Weights of a small mixture-of-experts language model, trained from scratch on English Wikipedia: 8 layers, a variant of Muon for the experts.
Below are experts of layer 2 (counted from 0) of a mixture-of-experts language model. Rows are named router (the router's row for the expert), gate (a neuron's input weights, with its number), up (a neuron's input weights, with its number), down (a neuron's output weights, with its number) and show model dimensions 64-127. Each number is 128 + 24 x the weight over its row's rms, rounded and kept within 0 to 255. Numbers have three digits each.
Before each expert's rows: "comes before" lists some tokens at least twice as common just after its tokens as in all text; "gets" lists some tokens that make up at least twice as much of what it gets as of all text. This comes from a sample of Wikipedia text that the model never trained on. Tokens count by the router's weight.

# expert 36
comes before: " a", " was", " born", " also", " an", " in"
gets: " was", " is", " were", " he", " He", " a"
router:132144149169158107139103089117137145143109143102136138087113141171180119153167182121161113145162111146113130093080146076118067135113129138122107129101127120102169184112135118110140100151093127
gate0:135087102134093143097140081173148094209137099113098122107162151159186111164136140145181143130108159131140090105133159141102135087152097113185107103136126120129146136118114114113133114137154080
up0:111083138163100111109133076115114119158143114135116124100158146178180087140080148129133134170108130117131104154114134095125145087104120089083087143076130136135142124179154135103106151136134135
down0:153168135145149157157099110096137127111090155133116188135135107128126112138124117145105133144120106139142143131110108123128119160174120128094179132133168120147122126105115122121112136132132132
gate1:155148129143154143137130157167121120171122126089153113115141094099133128102205118100139156134151141157115147124141100095140109115098138132120113170107121096124121157141119136110062121143098131
up1:136121123101105113151096125116140096095144088143109136117111158168083103104081171140149118123112120112139133119127190177093147148115158139165159106123116148131127098090188088135143091129081108
down1:114167129146167085135142112130136147141098167106153133139151069148102130098147122181110137141123153152113121107129122096139101086112103119148112107110132111129108169158111166139161112143079137
gate2:091143136119185124085125145147122121173130145109132143119117143096102163116173115124146136121118144145136133107097135095127137127114147113103110128135133120124127152101108130107105110150160105
up2:116096096148097176140121088156124136133130140113105108099179116171149137109114095124143141158145168128144125144125095113165158128113083118129130139133130132128130126153166123172095133138073139
down2:125114140149148127134098130134147136107155123107145141140123148153143110143121115118152121125111143112149100158117112139108152132094140116111143131154101128096143170123137096109110092127141112
gate3:138166155174153099135089166157111096139134138135162196166160125148145129150107135116117146160150120123118134144130132134123084112119131140087130120078122128109127130156142072149220125133110110
up3:116134097101174127146149124151137137168154125154109143074104094096134133102118096114142147140135129147135161102139133117119177139098135171160137127151138137139135133153127160118116149096079063
down3:121138135133119158112111127099151152095104134148147106106146142118134146151159133140110090154147127145135152163112148150127095117101097112137179107143121114071147149116150143166132139145139146
gate4:115104095109110105100112092138147141135155154133129084147094119161140147185112176162114147121134112115133161180114091117118160107090071114134151125116127148113132143133123107154092116141122105
up4:125149082114065137088116086140137152151130137145116083165091102138133127119120123156123106165124112129125152118102074156089145113092090101112126159092132159128122118125104112142100095136136113
down4:090098074104171134148084137103141120149144132160118129099091071138130107153177135131122105112136148110101113132105169104147147082113100124108092147128088164068084119119118114129134111126121122
gate5:115143180163133123146125169094135143120141119112126105168156119109105137148137154110125075091123154124140110148150118134142134130110154145084110071128133096126120124126113139053120119144153154
up5:076126120148134143152135088084104138208116148128116109143169160148075125154129133129125154122137129128114146101143110129142153148107068101096120150133152132119119119091133133103129114132132167
down5:166125151130098139119130183132099119090157144168082128156121143130160129107154159140146109120137149116157166114106127111137143151140155111128098123146116087080121120131102137112157108130145181
gate6:154122143120135122139138158157139130145139064131117138064101157189156144126147115112114107127124118113139133138104084093125091134115136158070111086174142125134140107090121138108093074157108142
up6:143147134128156128154106174155128140101134109142119156122094146107168130119122117168118132131114160120136109115135107109132130175128145134082111128140149125126119085137149156127140115093090166
down6:136117148143117140155104109108080160126082161115165136138161137124100170121110104148109119107147139149166131092129187111129153167099123102124160111130128117149110125140139131146156098107120134
gate7:110124135112112140167152117140128155096111140122147159095127136124135171124136124126144147124106106132117108145100140152129156141113144165101154111130151118126108154159076135142105109131125134
up7:132133114134041147102153154177121153127124101104110158124118103111163139140147145102143133156119155149128118073098115113128196106130107097115145144101107101127135154153080192104077116133136108
down7:140075133159132134136175132182113157126113142114106097159094126159086100093142120146106158140102136143124120115097125120121129128161132115111158121089131135090106114131107094124112096122137150
gate8:113137161165163099105124131135154146123131083137121114202130146084089096140128114106129135137114156134123134122143128138124127121122148135139127109132130144128119155138145090118100091134120140
up8:132117139131145072117120109102137136090124105122124103120130121113131064125111095090130121181123142137132079161150119119092172150113167131134102125136115125139136131092141127100089135139123097
down8:131134107159114149125118115130135104141138118130122140139143129091121108136178131097117140133166111136105129114131138147137139155135144173117145127092089134127132133130140124090158105136116126
gate9:191137139108110132163146095112126140142110155123157118093155124179069139118134087139120132111132146125135092122133089120140096148137063117116117135140104143119127158115110098138129136097132071
up9:124109133106165151115116130142118164144098114135112107150117068101120103160128108157178133111137082130124120107165094130119136083133127128123112108120129105123117089104144122128125138146137123
down9:097161109158146109105154092125082168091150093112118090110146097094074130120151146137127158131115151156172126087088170167141126162129092133090108098139106105108168118121134093138132122136103148
gate10:134179105083153127165143166131130120104106128099115138109106158144120149136111112142186091142142136133151137105106154132115126132091119136122129078095107168130129139141138155074098091121152105
up10:105088153166077146072081095137140163116149173160159159140151131091130135097148156083091162175136169120112083124152107136146123142163162131163115146136148089126123152141113117113112157140107125
down10:128126115175141101124139144083145163122157086196109143160146122118120105131178139141137144083104140176135179097143101153155144167154142152137104115183123122173095151116173077174136075153108171
gate11:149093109138115115132160119140123124132128097132106160151117135195132120162142169118147141127156101151148173143116137150138094074127079141159116103114126101119126100150127120149130126107129108
up11:111095154130115107123085121096103125091141142148106104153175146122125087151131119127160104140131122125145115158180149161147111113143114121115135099155151110135110104112138081135151155105118148
down11:101097171123106140135134142140150154115177153137145106135141144131099145116109107122130117137115181096141093130140100116128145179135139143110154140145085173169098122110133132099110141121111144
gate12:100112186154138096146111166128123122100117125130156087149114153151096194108165141091118142152107165129118118170124108119141135112126101189077134145107118120126126145146107166145103124140087135
up12:133128160162100103115087168100130092152120111135138159135151144088114149135119149130123137090113181114112143126170139138111145121121182161145138115099143158131119138137152125117162109136123130
down12:126077157157118138110065108118113136131120124112111163150136154115123114139103140133128125122131090091110119160127131121149089136122192104100118175119176125138127140143141125106150120141117140
gate13:129139154118099096112136168141119127080140129114140145117158133147185131150160125186105155096124106139115102137114133087113075113107118129140119169145127136131144141078127139157136177151121150
up13:102140144156145165140143099104134115137125084150111120162101121168076137086119152105118094117127119130132090131140117154087165142108137146073125119107140127138119077105163152073170082120159175
down13:138189147085153124130164162136129141130183118158124116153116108098191109126072107100141118131160091160143132125157097120111171145167161144118118127152078132131108151078117140134107149126143111
gate14:114124182123195109171117163096124138126140126115119128095139150156104137135121152158142162118136113152122165133106146133150148176128163170114131112150140129128123131142134096146139102098128121
up14:155134134149088139122126112111128148132148092127135160116132158127138095083094113130120101125122061139155184105137084122125119143065148153084113112110158136137131121084150113133135160144120126
down14:179140163105157152108144155138161094123148114158160106130144141120099107079153147110136109133125104111115119106137134137131128115074126120107149112124154140078149118101153104128136144176119108
gate15:120144134114055087104170173160113144120108130102178118175121168146132125115108111120120121115132089124132126109084157105115157140132138104144100133120142112115157158147135144120104111113138171
up15:141178119066114107096147128168108092159101125132159117169124172112080174136068112103169127123142122138133134105085157136134142141094097131191129153117110122129142127184122123149122114100139133
down15:145128110132130103142123147102169162137159105112102137115113124108139145147120152114130123088132082113146140092139161140106142120125155147135082129182113134202163143078120148131131101155101134
gate16:102122100122107117167122077130113150181100133118130133173137124150123130116090129144184115117127137120116144089096138147147122100125118120120100146063109120123118147123071134138166163108115087
up16:147154149108143130120130142171132114135151111115098136119114096136126132212170143147090142126136098088137075115150149139150157149152116096107132120177141134121103151162080120130117127136163125
down16:124077127122146146140135159112147112156139104164139124154112142159145132127117151156118148119137083197140118111109088125161111111162154124149135142104146148126108141101111089108126095095123092
gate17:162196099175159110101128077110118104112114127149142152140131120111122101076127140184108133137147150119120117111122145096142102135112148141114118164109121128133120151114129107123160112143126132
up17:094141123165145140114149159127116128129116122119148097106120121126181118100126155118132134155154139135138118182131143067137131123127131151112099128132147141141138137089121117141174051112153134
down17:154138150130130117132189135135112115108173136120146158146116132108157144150108134089111146078138120122130155123137139123141096187174151108149119200122132146117102108163111146095101114097109108
gate18:166155099145101144138126141127116122157155133107152140112170122126110081148147151146150093115134156136131120114168116103122174090158133111157158111152128103121127143080123138097125127105112080
up18:143148132136146141136121147125120058130122124140143133156104107119118098152181197117121120119109093170130151135182090111138118112163084133167103139121144135137126097134153151161076118123115130
down18:150149146139110135128118091133122154125183108130096094105101151102103120122094091124122116117107119122146084149125147089133081169095150104107133089126115130141091145122154069123143094128144119
gate19:160133085142134076118127111142137178139150158132132146119186175125126143154136134124121125136135146131115157123063152155123127109079139142082137094124115066135119141123098143142092126146094099
up19:141108117103164108113142114136118124134132126141127164145115132108103134109130123129073102080145139157147157109054153161101100116105121147110126104110087114130131144120097144117137149150124120
down19:132162156115120144119166150133124142104145121135140107156114169105144161103137117114163085141104095104067133130148105113140180100122147103124104130123144140132134114135133115142142136132132111
gate20:158076110123131068125131142047108136143124103122118116161113134096171120153138117139150138126134070144132153137098140102183136156150128082104145157134111133129135141126111159129097160142119113
up20:116134111136120159142139106166148131174132159143145091149140124090117120139150107112177105089120107108133151113117114150112132156137114151166160130145150134115113107202108120153091123114093150
down20:145129123107138123111118131113106175097137140124079133163073116137136094101085143117141137076129049149132143130127128172163165139130116087157087123095122075179092162119177129105140116122121084
gate21:132123135146086131136125090098141123133110129099140151082135120128141148125180143176136149190132174131112159146104105118153141130187165125173145149142132127133133157142135117143063153114120114
up21:153098127139065110101106086123129146150141149160162130090104146164154149133132133129129118131139123134132158139108075112138116126098175095158136124120157101130137175109100152127149136178110115
down21:122155153082145126141119120132139135111163114169116152123084111117134138116127140130104120143133104140095082098162098093120093131103112082112113173160090135094108161108165161162129125131137101

# expert 0
comes before: " a", " not", " been", " be", " also", " to"
gets: " was", " is", " were", " be", " are", " has"
router:151138133187148123125127117151144147151108125088127118104104121175179118146132138095146125115180127138125128123092130134084049129118102176131122122085122134093176147060159122079119106170123142
gate0:144130161168124121103127125108127133069129116130157107120095140128123142165119100203112131137107104106114080095122143120078140126130183127099153135145144158123115200061099077089142085139161147
up0:136137184154075105129137133143133159095124125105126129113133191139143093151120169170179095165129134139125124141147152125159128132142162103104133150111145102120125134108099073131149090149124135
down0:112095109135154167152150109118105082148166130096100130127120147139110109142187147119140164131112087098144115126145132146142126111164116146115137140125081135152108102108177140125159125111129149
gate1:096090089180098146146167126108112124139139114075189106112178138130096120085100167169138129148137134130135162099086123133163149150132152143157132128131137063131129154089121165112135120124134099
up1:100090136086171149175130149106117122117118147106126126148127143158152127096147089143105142127139099121146144113064116136171105140112122095120123134146119148124145129165114140121178134146105087
down1:118111133124104126160115109134131152137088165126143140116116146100143124105103127092152120137153129159111127122159166092102125123137140139099117115092155122200176184139127137149135128174200148
gate2:183157126159152136134130105065119084162144134140088177129113144109093082102109096131132135132121133126127074117143138167114135154117087076111101139118072140133134143187166118145132171149116133
up2:124132086107122171102119105105114130127129144154161132151119125133115097137128154109166117111136149139115097091148087122136151174135107116114155137121094132134136151135155108156162166156156074
down2:141117132090153074137116144151133071088125117103177105107162148112161157134142136107123052115124122108106101143130116109127087103158125164093132122127157111176116130141144054087144163163112109
gate3:142114120126094074128159146154126119149131104124137121144139120132151136148102144141123156137140119121118139159094141149111153117115156160123129135124131093130139107161165128162133127157128160
up3:118098110125115103130138139146132140143137122144127111160163123129141134164110072147102098133143098114132148146135158132127126144137120148122141085144125130136147089175163122137140077141148148
down3:114109162175135162142094155125111141123138109096157150149152104110166144153139138148085115159154127111138140133155158150089144124136123141140158107131159150167163127099167147154138140160119119
gate4:123112110125119125111143126117120150148117166148107139183115091118126148166101121148127116146137106137138113161116088131092137131143103122069099129087126127128125121116149133135210159152150141
up4:106139125152135179135105109136137117185137154140111108136134133071136136141135154119146155120127142120115123096128074143146100168126175140194138098156129136142104139161143107165121108141136089
down4:165094151143124152134118116124198171134110139076171164123136173161132100131135137123146139113132147106158134131088129114114109089118127081154134136165158121142097113137096118123119129132119115
gate5:081113161145132166137139122104125113146148102112112101100159122174086127118095121122149096086114151112129133117134147129125117127143070127154127144180108129107120101189087147176098114120136126
up5:150117088112112125114154129149158135087132145109080141142048085118163153110128129105122115163145087138141113069123126145129146151143161076093128076146168139139129158118135161086119124169143118
down5:105147121123098120145152157119132160139116108153123144142102138178145113099129115132137131119164114136155102125131099159107127133129123102131140141123113101086128103156124131132111137126160136
gate6:132109129095104126115131121155130107158126122155109128109154155127109143144147137133126147131093141135123177117119134143148127126162135171197164115145149151120123125124122163163099086101128129
up6:140102127141110113131100091104146116163131089134119150143110092164154129150143125127158118148123139124128151152108144128140165122139123135133156171141150160133124108140116111113057093137131111
down6:129117110122172155115118165126146153136077129142133117126109126063121125132105086175156138136195118132112120122107161145130121173117129119099129108144112123125139149155121143128149082134146107
gate7:102124196151122132145137086123148144115130125116122134146152142141166120179111112152158131126133096112132107126135151121160137112124173147150126137136147153127109116106119082105152124126135112
up7:126094167073069140132124141113133137164126064133123111135139100189127104087128137151128121153122120151136127102094142133127068129166092079118112113120118177132147160127104174127087101111144056
down7:145098124080148158189176134139119124106116128150132154146120121093150131100186089117112114074129104155130142132113133141140117090127118128094109134162144197112105155122099103127069098142141123
gate8:105154142150106161159123088112143131139154158150134131143168124151119145101138108111099141128126137104109149124128067126128099120096105147105125092151113135146125118131121095132162160120119150
up8:112079072146099106131137129153122119153137148130115199142154114111146139125145154115134130153116144126124128122151141104133146125137120156124130099131156142122125134091127132135142118142135088
down8:122091177110160145164200121116141076118132128124117135117150122126118165176083114092113146114129139093149133133101140140095118106138111127127116131152162153119120142102101106116067116147080148
gate9:092152108103120118119115128133144100163132161160088092124142093099132140114144137095103123112127122118148103111183113134102145134134189070089083101130116137140125098129120134117132151121136072
up9:150149163133146164157128122143134108086116146121130174109111130114153105150158117220180125128116156130122144081124098135162110101180131168146131142140112186124121151091125093122130134148130133
down9:117082114129093093104138133163136112150095115104134151169141139134090133107129145151110122141122111108144075101180127138126112136090138092077121123101109152104149137105148145158124105132103137
gate10:159094184140099149131123153175120122109151150096171088119140122112109134134132135153131136126114158121141127091113130142140156191157087146122122134131132109126135161174169157137182123107149121
up10:135081137139156132114138136154120117164146141142124087116126132165073116142103157126114095115130130136139150129107101126125181114085141077140163163062108147121109152136119168091194116105136138
down10:169106166166103151109156111109093156156143092102121165153144144083123102129145110147108114152070140163151139149105118101130131125170137155153149136143125128112134127132148160090147131121157135
gate11:118129073115107109099128091134118118153123143080167079105140111162149122087125153139129114145138133157127143095122090117116121144128080096162106152103114096122127121149135164113133153144113092
up11:119100149171133140099122087171130113128128123130156127135130120156118154166144132126166148180129167123123087154154212122111125135171141154095140098173126137126122153098094122127105117147143155
down11:107156127097129169115139130127098121116141127110103149117167083106153157116091139129102155117059161124103128136123131145128121170144121170124126143127060135116138137095129111089125181111175157
gate12:115107112156126156142133131090123147143152144117162117116122107129079114113123151123076115113110163107115178131171120106152135155154110109152137121127122105111116134141105135181168123130105125
up12:122125151108130191124143098157134114176134182137128160130118111129151154085135107075131164144126137128143102084125087107138132111112107173148125130128117148132121122116095097137089109136092148
down12:128157145124132134159175143112118127164150102147118141146127115143143106165143115175111124124140138123104129128132099157139131122128159113113099133132183120122107122122128130138158125124165163
gate13:159151085114111116083104079161135101150118134158157164160079110139142116149088163189113119114138127120131106104124166083129152129101133109140135133127128164138128111098117123113208133105165160
up13:156151124131093145171137128130116136105106115114171140188117130101137159128155120114133101108130165099137142146132139159117122152140093143138133142087141121123122148089126128095072119150115191
down13:132120135123136117095114129168149114138100175107117142090140096095149138078138145143143116140120096091115091125137176133115162147089125118108105135191116165138131115136081102082112139113103100
gate14:100125117119113152132105114150149163106103134128156108152149097097094152059128115117137153131137142146128164171141117106173103114109091149164113133118124109132131115166129126138137131139123167
up14:114129122142095081142116127129131144209120162117106128163119109125152123114150148073125132112137093124115190118134138124139112128113153087172069129145115151135117124160106156157150158149126146
down14:121112186145131144118069088117124143092096083135163128123159129137137145141107123086111143072131174092121089132117154145139134111117111090171144124122124100095134103129108095140139135114137129
gate15:124149138151157162095106101126142172114133135132133156123158128081172121103131071166169114117145118103142116154122107150123106138087161157118111124118133163138144145169141088121170114166127135
up15:096153149114152056154137171190118143123114135123136081103124168135078148135127140153102097110113097146124147105165151132171162165142135115173146123133139120130123117118147130123087095107133117
down15:119115122149116136159085132147147119114105115126159127117159144106109158100131110129145086122144159085181140111118121122143103132123126155146112099104142143090180140134162134121142151192119154
gate16:132139175131123159195144135124128124146136134083118194138143127125116145149177139105125116111130079114135118085121145133134139140169150117130116137157135153131125119141092104097121116109125059
up16:177103179145104113143120144089106101148144149090114172114141157122110129086144127132118121093151090127132156078125118135116103107166173131119089144160109138134147122120106122120189134124142085
down16:094094146086152123158121101140135109108153142109112169100124137111135185186143115104114082152149108133169123106139167151142141104087127115106138126129121170161096139135145132115102165143128122
gate17:122141154109142085133135092165136140150100137125133144153101091088129085138114095157103176117125075154105136205164099137127100114124111125145130140142124158130119093144102084124165178100144114
up17:158148128148121157148139108121138138102129116148125179114105104112156121143123143111130106141128107119115099140109096107132048076101148186150127120086123091128150109131132094144133118179137136
down17:151137160078123136120101146115127146105125127153142128133122122084118106148153141122134114115142094123151110138117113150102153105106102089163113115128150139100168124140135138148112117141112138
gate18:135134130101130128153155107183118156068134161123143179108128114135116125131134139120109126125132119109122106127109123135144133152110174104125146115139148161120145133096160127127119127105176139
up18:132110160125135150115118084113116102148103147140147116125105144083127145157103157102152120148118126155129162102156136100101075121153118161136124087105102144139123108132168111124118132158117153
down18:139113098158107136139142146121111079106114119120106119136151161139119113104171100165138130188119142143155136132106076108165111076120130142077111127160082117143109152121135098131130161118071127
gate19:155093143136183084107088145106133112127113145132144116127106098128119137140134080147129134170133119148127116193125147123129134126133117109053144175136107107130126092124126095146114097130126158
up19:139147153168150071152093169131143116091126103107113074102075116132155132134142081124127133158131132151130103175142144173090127152118142114099110140139114135121134134112167103114094161144135122
down19:104117131086168108111153142131148135162132108120117146133134116109082113120145099145106170169155155134164135134129138094146145086146151141135144168102079094147113119127148105114121147120085123
gate20:127165126118137153147116086131109125068141163110141126132098133081146147118139106107122141165110134150112161136170151135120143129129194174169105111107128116122128126142095140132157136134101165
up20:127147103125137127116134148100140130118160123121119143120121101089126067124126135169112135126104174152140156089160104125100173141140156146162142117141122116141107145213186132170090103141155077
down20:095125167124114129117152086118128105159110133123105172100147114147126149107160187116118149105152073140129103149080114141133090095098109086126153126142118145190129132078107141164132130109128118
gate21:123154161119145138108102127143117106125128104127146123123139153108142155177121142156144113153117158116137086129149138137117147165128126188114131111113122163127129133125156129180112102112120097
up21:123087054137107094131121128147129120143125159074137068125145083150119121094116167114164124153138156139128139118127169127157131123125132111180099137096136104126149146110130145118105159143145148
down21:116139169142104143144169138112152137125172135132132134147094129095114131149081125167108111112132132135169138134125113140155130114132126126153137150154116142050114104098162086131145130126121110

# expert 21
comes before: " a", " been", " not", " also", " an", " the"
gets: " is", " was", " are", " were", " be", " has"
router:164131125164146136093129102138122151154125120101142135098106156159169139149136157096160132128186114138108130131102144110098048149126138156101120119103114094087153157076169127082100124149115109
gate0:156147103108129133137172163200126102169127125042128130154106122115173125107132089150153125145131130131126115122169128050115112117121171103138174152136073153116136146100119181115108148115122103
up0:110095147162090140094073114104136124125130126133106112104148085159138166145086145094133134108104170133145131131129108203118151161130164080117118103138171112127117102156144128128087081145151153
down0:106144135125096139141112169147132177104119132147154115171101149121164152180083132122182170153104086098147122123121141124133060172151176099127123117144115116060113113110167127102133177118132128
gate1:109125110158104126153127155140127123086126153177166133124161123129113119128140171104117096156123144096120118110126119183142114148139146143122126092096133118125157132146174126132132087101137086
up1:134102112133141111146147083162134070149122129150141160146120139116108117106112109119163135106130144128120116155121139149125098102087138117173141135168127136142101105136150101123094120141091141
down1:078090161142132143149142137159128107119095148130125136157141109121144119156143109123124117098095140165127111119105113132132093126157150115150168104089172144058089117124122140144131102139110108
gate2:128136111125117103080082159125128159142138122120131154129133076151136078108141133165132153094146137132106159106093081086163130134085165121141160110122104130115150191087119147115155142136130081
up2:130129149143133129163172096149140113132120101116110134123143149096136169144114146102145134117148112123154120150134166121057058109163093146129138127132122108145132136155137122139117128109143131
down2:139106133119114091141160143115178114122126146133123102141094138117136136075109127143212135129121136135173132116127092097120129120157099139095136147126104117117170129127124101123144148164085083
gate3:137109153138132152100107114149125100133139105162174110140153131134090097104119120152147126141136106136123114116133138114126121135135182114094157113167157110117115140124113148101072077145112156
up3:148152101129169106108098138120141147097122117132113128124128138098172138122134144151145119103152149106115107083062134100151112168110162112110126150128116158133126140149133140153127170143112151
down3:112128101171117152130092098146159172128108113131148141136125074105113153103102122120129122117164083177125144157123110084120148124095119123158139143144125132085129148138110145146156158145097116
gate4:129106131163153144099100139115135108160116124121129109108160140148107104116144139131153125126111105134126148145172114112137110141117128177150165079117149160115133145085145110123135139145130172
up4:175139100097118094158150159149110136133140156109175130126089123130139141102107091158137106115153166121128137121078144130102114135162126127109082122132119109132138126105088127135084104131135086
down4:125130069180119142135112180120152151103147137088129148114129135138139115109133125147111114117144139173130123121138102118088150183126125119118097140121076129139127083102139088153156072151126175
gate5:151091122100103095093099136095114144140140151111069116118130163134192110116088120152129134125137105120119116117136112141143141111107174094099095063128125141122111111053139154114172131128119139
up5:139107152148136153153148113143128088115108159125153141177138087114112149115154163104150102120118162127149119133157171107144088120149070129124144151090125123127138130163161110125054096116150173
down5:114106106145115108151124111144172078109101161112111139131105080136142147103134131161131099134134115153125103096103171162117103128144103100123110156092160110122168143123103164114112109133173142
gate6:132149109122136133121154115103156114154135142136137105131105133128124088095081146123119145159099146114123085138167072104173140152163142142094102127130113109121134096153084154122088130158120102
up6:117077123124094174156167099118139109157106146136131102134130125143089112095127133094081168124133108155136146163173135097124139129159076153159129124126128135133117127103084124140150098120121127
down6:134156116146133137128140115104138144142112142153112135145139123184126124151146103124099109168138144166168128152108085117131109107126144136157127122155160100092138119141105132118105146097107121
gate7:140125127131124166188108201112139119061138131130109092093139108127158142115110076113162126159132179142118110146147113150105183128164163146047114146142127137130127121102142131112102151143119129
up7:151157154171133102111112139120142125130126131154131111129114122110151134160159099111122139153111162115135120183130117114125145135108082125114099150094124145134132140098164131147120158130155109
down7:094116159118065105108138154105139122162178131162116141119176111128108108132116138111101133143120168118148127115120200106106161113097129152163137133118152153173148147137111121112138145165131097
gate8:096136128134123136108102129115126171156133134111091098169105141155122121162136146151145134151125062149139118120130079135119122122099127132144109120117119120125128118167150093143171105129127092
up8:145069135101118079170161139153118117100123161143139139120125102142097146147136122134119110107140131106118161113124142114151141098142121130140104105140180128130122139105126118122132087126126145
down8:073154096153121103150133162142180130142130165091109160119127144102133121162117123122126161163118118124138130128160141146138079086106126143159098131136169132150125151106152157176107127118141124
gate9:160127151143120162130188095129122162174094158129132120161135132145155150175154124103155143129121149118142136114115105135108118128115129092158160057145156134114124135122148139146102097146153100
up9:148096151141126127109129159132120113143117111125134145159088140137144146162149073113157116108123103134148143119156110155121075121119118114150152149073160140122144116171170094160095077154161102
down9:089139153149133153118109140148092095113152131127101107122069108147108136155121112121115125160150096106145143185171140169115115108135132118141172114175124156102131148155153119144127115102148089
gate10:164135112146094095126117095122134096154149144119116154155088093142120126178128166109154125152166113133123136102143125147102089114151088110114107114079162135099160147095143128092145143149112130
up10:111118104119134106130130130147116115104120116150092126140129122140138159131141166109119126135143148141125161201163130122129104109149070110116142157148123145123137138065114149156116152111109166
down10:133154101107142104164114143145113163125147187102086105132156135126138149122115137150142134155131077143120139125141124122116098131178136148149144128121143147106091114100109115151135176160124135
gate11:123139190111143171166134138099157128155146151128155130107131112135061123113116128129160109124122107114125103086161123158131107174159130121112122134175125153144134168139118090129185118135099113
up11:150136123120144125127141098124129107125138101126111102130136081145109121120133113162144098138090130127122115193144095147107147142089080115047123159180108147129130120132126104142198161132138141
down11:163115105136122141098119114102093168102108080128122133126111105110143132131114144179132117143111121140107131132129103123160096136119099122128097145146123148240127132117117097143147103102158102
gate12:136122109142083107111090094123112139153106074117141134125153106146124148102144150120142157161145129135095109150170124089147147092142118114114193100132112096119140116116131152117126083140145144
up12:183109142102147121117124155125124128119137172117148152146109129115084096173151069125152117119135125137119141132144114099123132112128107128163111088098134127135128168101102080139184141114138131
down12:187148149119131133109153109132156147128150189116156132136104098131098144139119112125074122132113155189146133077144185124101085154102118110106131133099157148129151120164119144140136150115085129
gate13:121138066092145166104124056132123092143130087132117149116145066120142101119074103140169127144139121132133127171167118082067076110128114151109126102108114120137134086153161165115144132124115130
up13:095147117130161137084125126124116110067122073136113116117163145131089096150090128154145130136141187132117117129136123076095163139143137170110142130103148121121130098145162173097133086111114178
down13:117117124104156160121191142128166130091128137112132128156114138121142117085158098114139122139137119159142120191122139147153104104190144163112146156140103126100109156078158124110093173136145151
gate14:107142158134169121106111127064142107104130168170184126111125099143136123136095126154129152148124099136138124153102098095122115101127079115156149103133124162134120110126129107167157160124134074
up14:148119137131131137138131122104149089156129185165131150100154072140159154115133102178145148137133149151135118144094096122138085107118088125115125127131118137146136114123101111187151091108148121
down14:101133124162109153139144064101121146104142120079130133152139161128134130142110094124112144085141168125090180127158148186141103131136153132174119108135067144073116118121109119117101133144129148
gate15:172131098114167151078114107160117123144123145099140173143140190070174107104157130160183120159142138122123107147133139118114100111140119084113109174118143125127124107100087129098125134115123132
up15:112101136109121121141161176115121111147119110151110093149145181090128144056144118109133137117152102105116097164111086112156111108168125092100134135163137143134134171106146150097132114111132103
down15:131102120164130141109138123101138143127095085136118086102139111129148119123160118132131127138130147141107156107104119142152159150123144115088157123143142150226163135104119091131088092121176119
gate16:105085113122139160084161127145104139130097138131138123107094117157114104131090117102128133124134113122139122178116147126131155175059101092115149111117128140135137174126150157147101089129147102
up16:128080085133129109121109083135109170136136124151127125119107134133094138153110147123135121130120105153137125128124201135162140166106115124127135101128141163113125102197143148135135119104154102
down16:120093104124146155139136156107132107167139112141112125108141126125099128150142132158128121091137136129068178130131132134152127130146177133127099119162117138099091120130144137148134115127156173
gate17:116134154154129153118156106152111090176137110140117113133136179148095123117150133141123141117138133136133125092150119122132116157112063147163126114129122134139117116122159116131128146122138140
up17:153080140156150131118095096164120101150125122110193119130090126142129133118136152083119138110152135119128123072130152120142134144131118120127140138157119112128140185175134109114127200122144148
down17:141126075129149108159124120074179140119151138085138146098144107115149156141126092141143104143103137138099120138110153085166133128118080136130118105134144094152107112091142123139160122131104144
gate18:119147126099114150092142145150130137117117171102150120085078113121164120124107153125121096122135145124093094100162080111142131135132195112141138107090108145129130120065132110120138131137160144
up18:125090127180106122142100154137122153122141168151103136123185100145079140123148095167111160082165098148146184138111124100104141142137123159132111110158150108130140153127092136109117149104104107
down18:099127154155105156103086111125189166112116132164141109116172102152132133168142152077127093105124116148141169173135124125118084146144098148153094142175112115141126126121129132126131175086139138
gate19:130091129143143102093144105128111120150131124118179128150134113130119124172123124112141136094130111134110127126124140114091131117167123129172133118134135107123136117136114107110104161145140108
up19:120102126125150109139161122109119091092126104160134166146091123121156148139098168080092141107113154122130089183101130113122159135180136089186139114135132127133134168100111131150116081123150129
down19:091149142146164159144127123138123120129136112111106133099116096141113108137098132143124153156133131135148132139135127163114129138129121165113083109145191146170113145125151123130147135136078145
gate20:095111143080130107112148099080159118154147130144123109126157140138108058134109173130102145163124109134115129169158151136180144157095125115143173114142130125109123121154167145141143178105122156
up20:138142120138113103095130129164126100126143134157137138143157127144157139084136102068126128162116111112154112143121135150136208153124115167134126107130120127138121124131181118118062094107156114
down20:089162120124089092087147134145136111131136150162109143160111135104091103087144136139110101146112101088140111131147134142148178171110127108138132146116107165027099124118153125134108130110119147
gate21:141111126143166149142179140128098160143146188134161125102141096150152139147173159157116106113158125124130151157117134111121180140138055197126130128124147116121131126099124154127146185116136165
up21:110105138144148074126108106136129128151123099134137116122158149149145149165119159083152099172123093155135113117134145164110113158114113123117118097116127095130125134114208135105116116109114115
down21:162097109109134123078083153131137135121142116097125142124124156151096139115120138118137162106153118096106104099158119113154137124138159119135148150116135133116078155118142155097107104129074113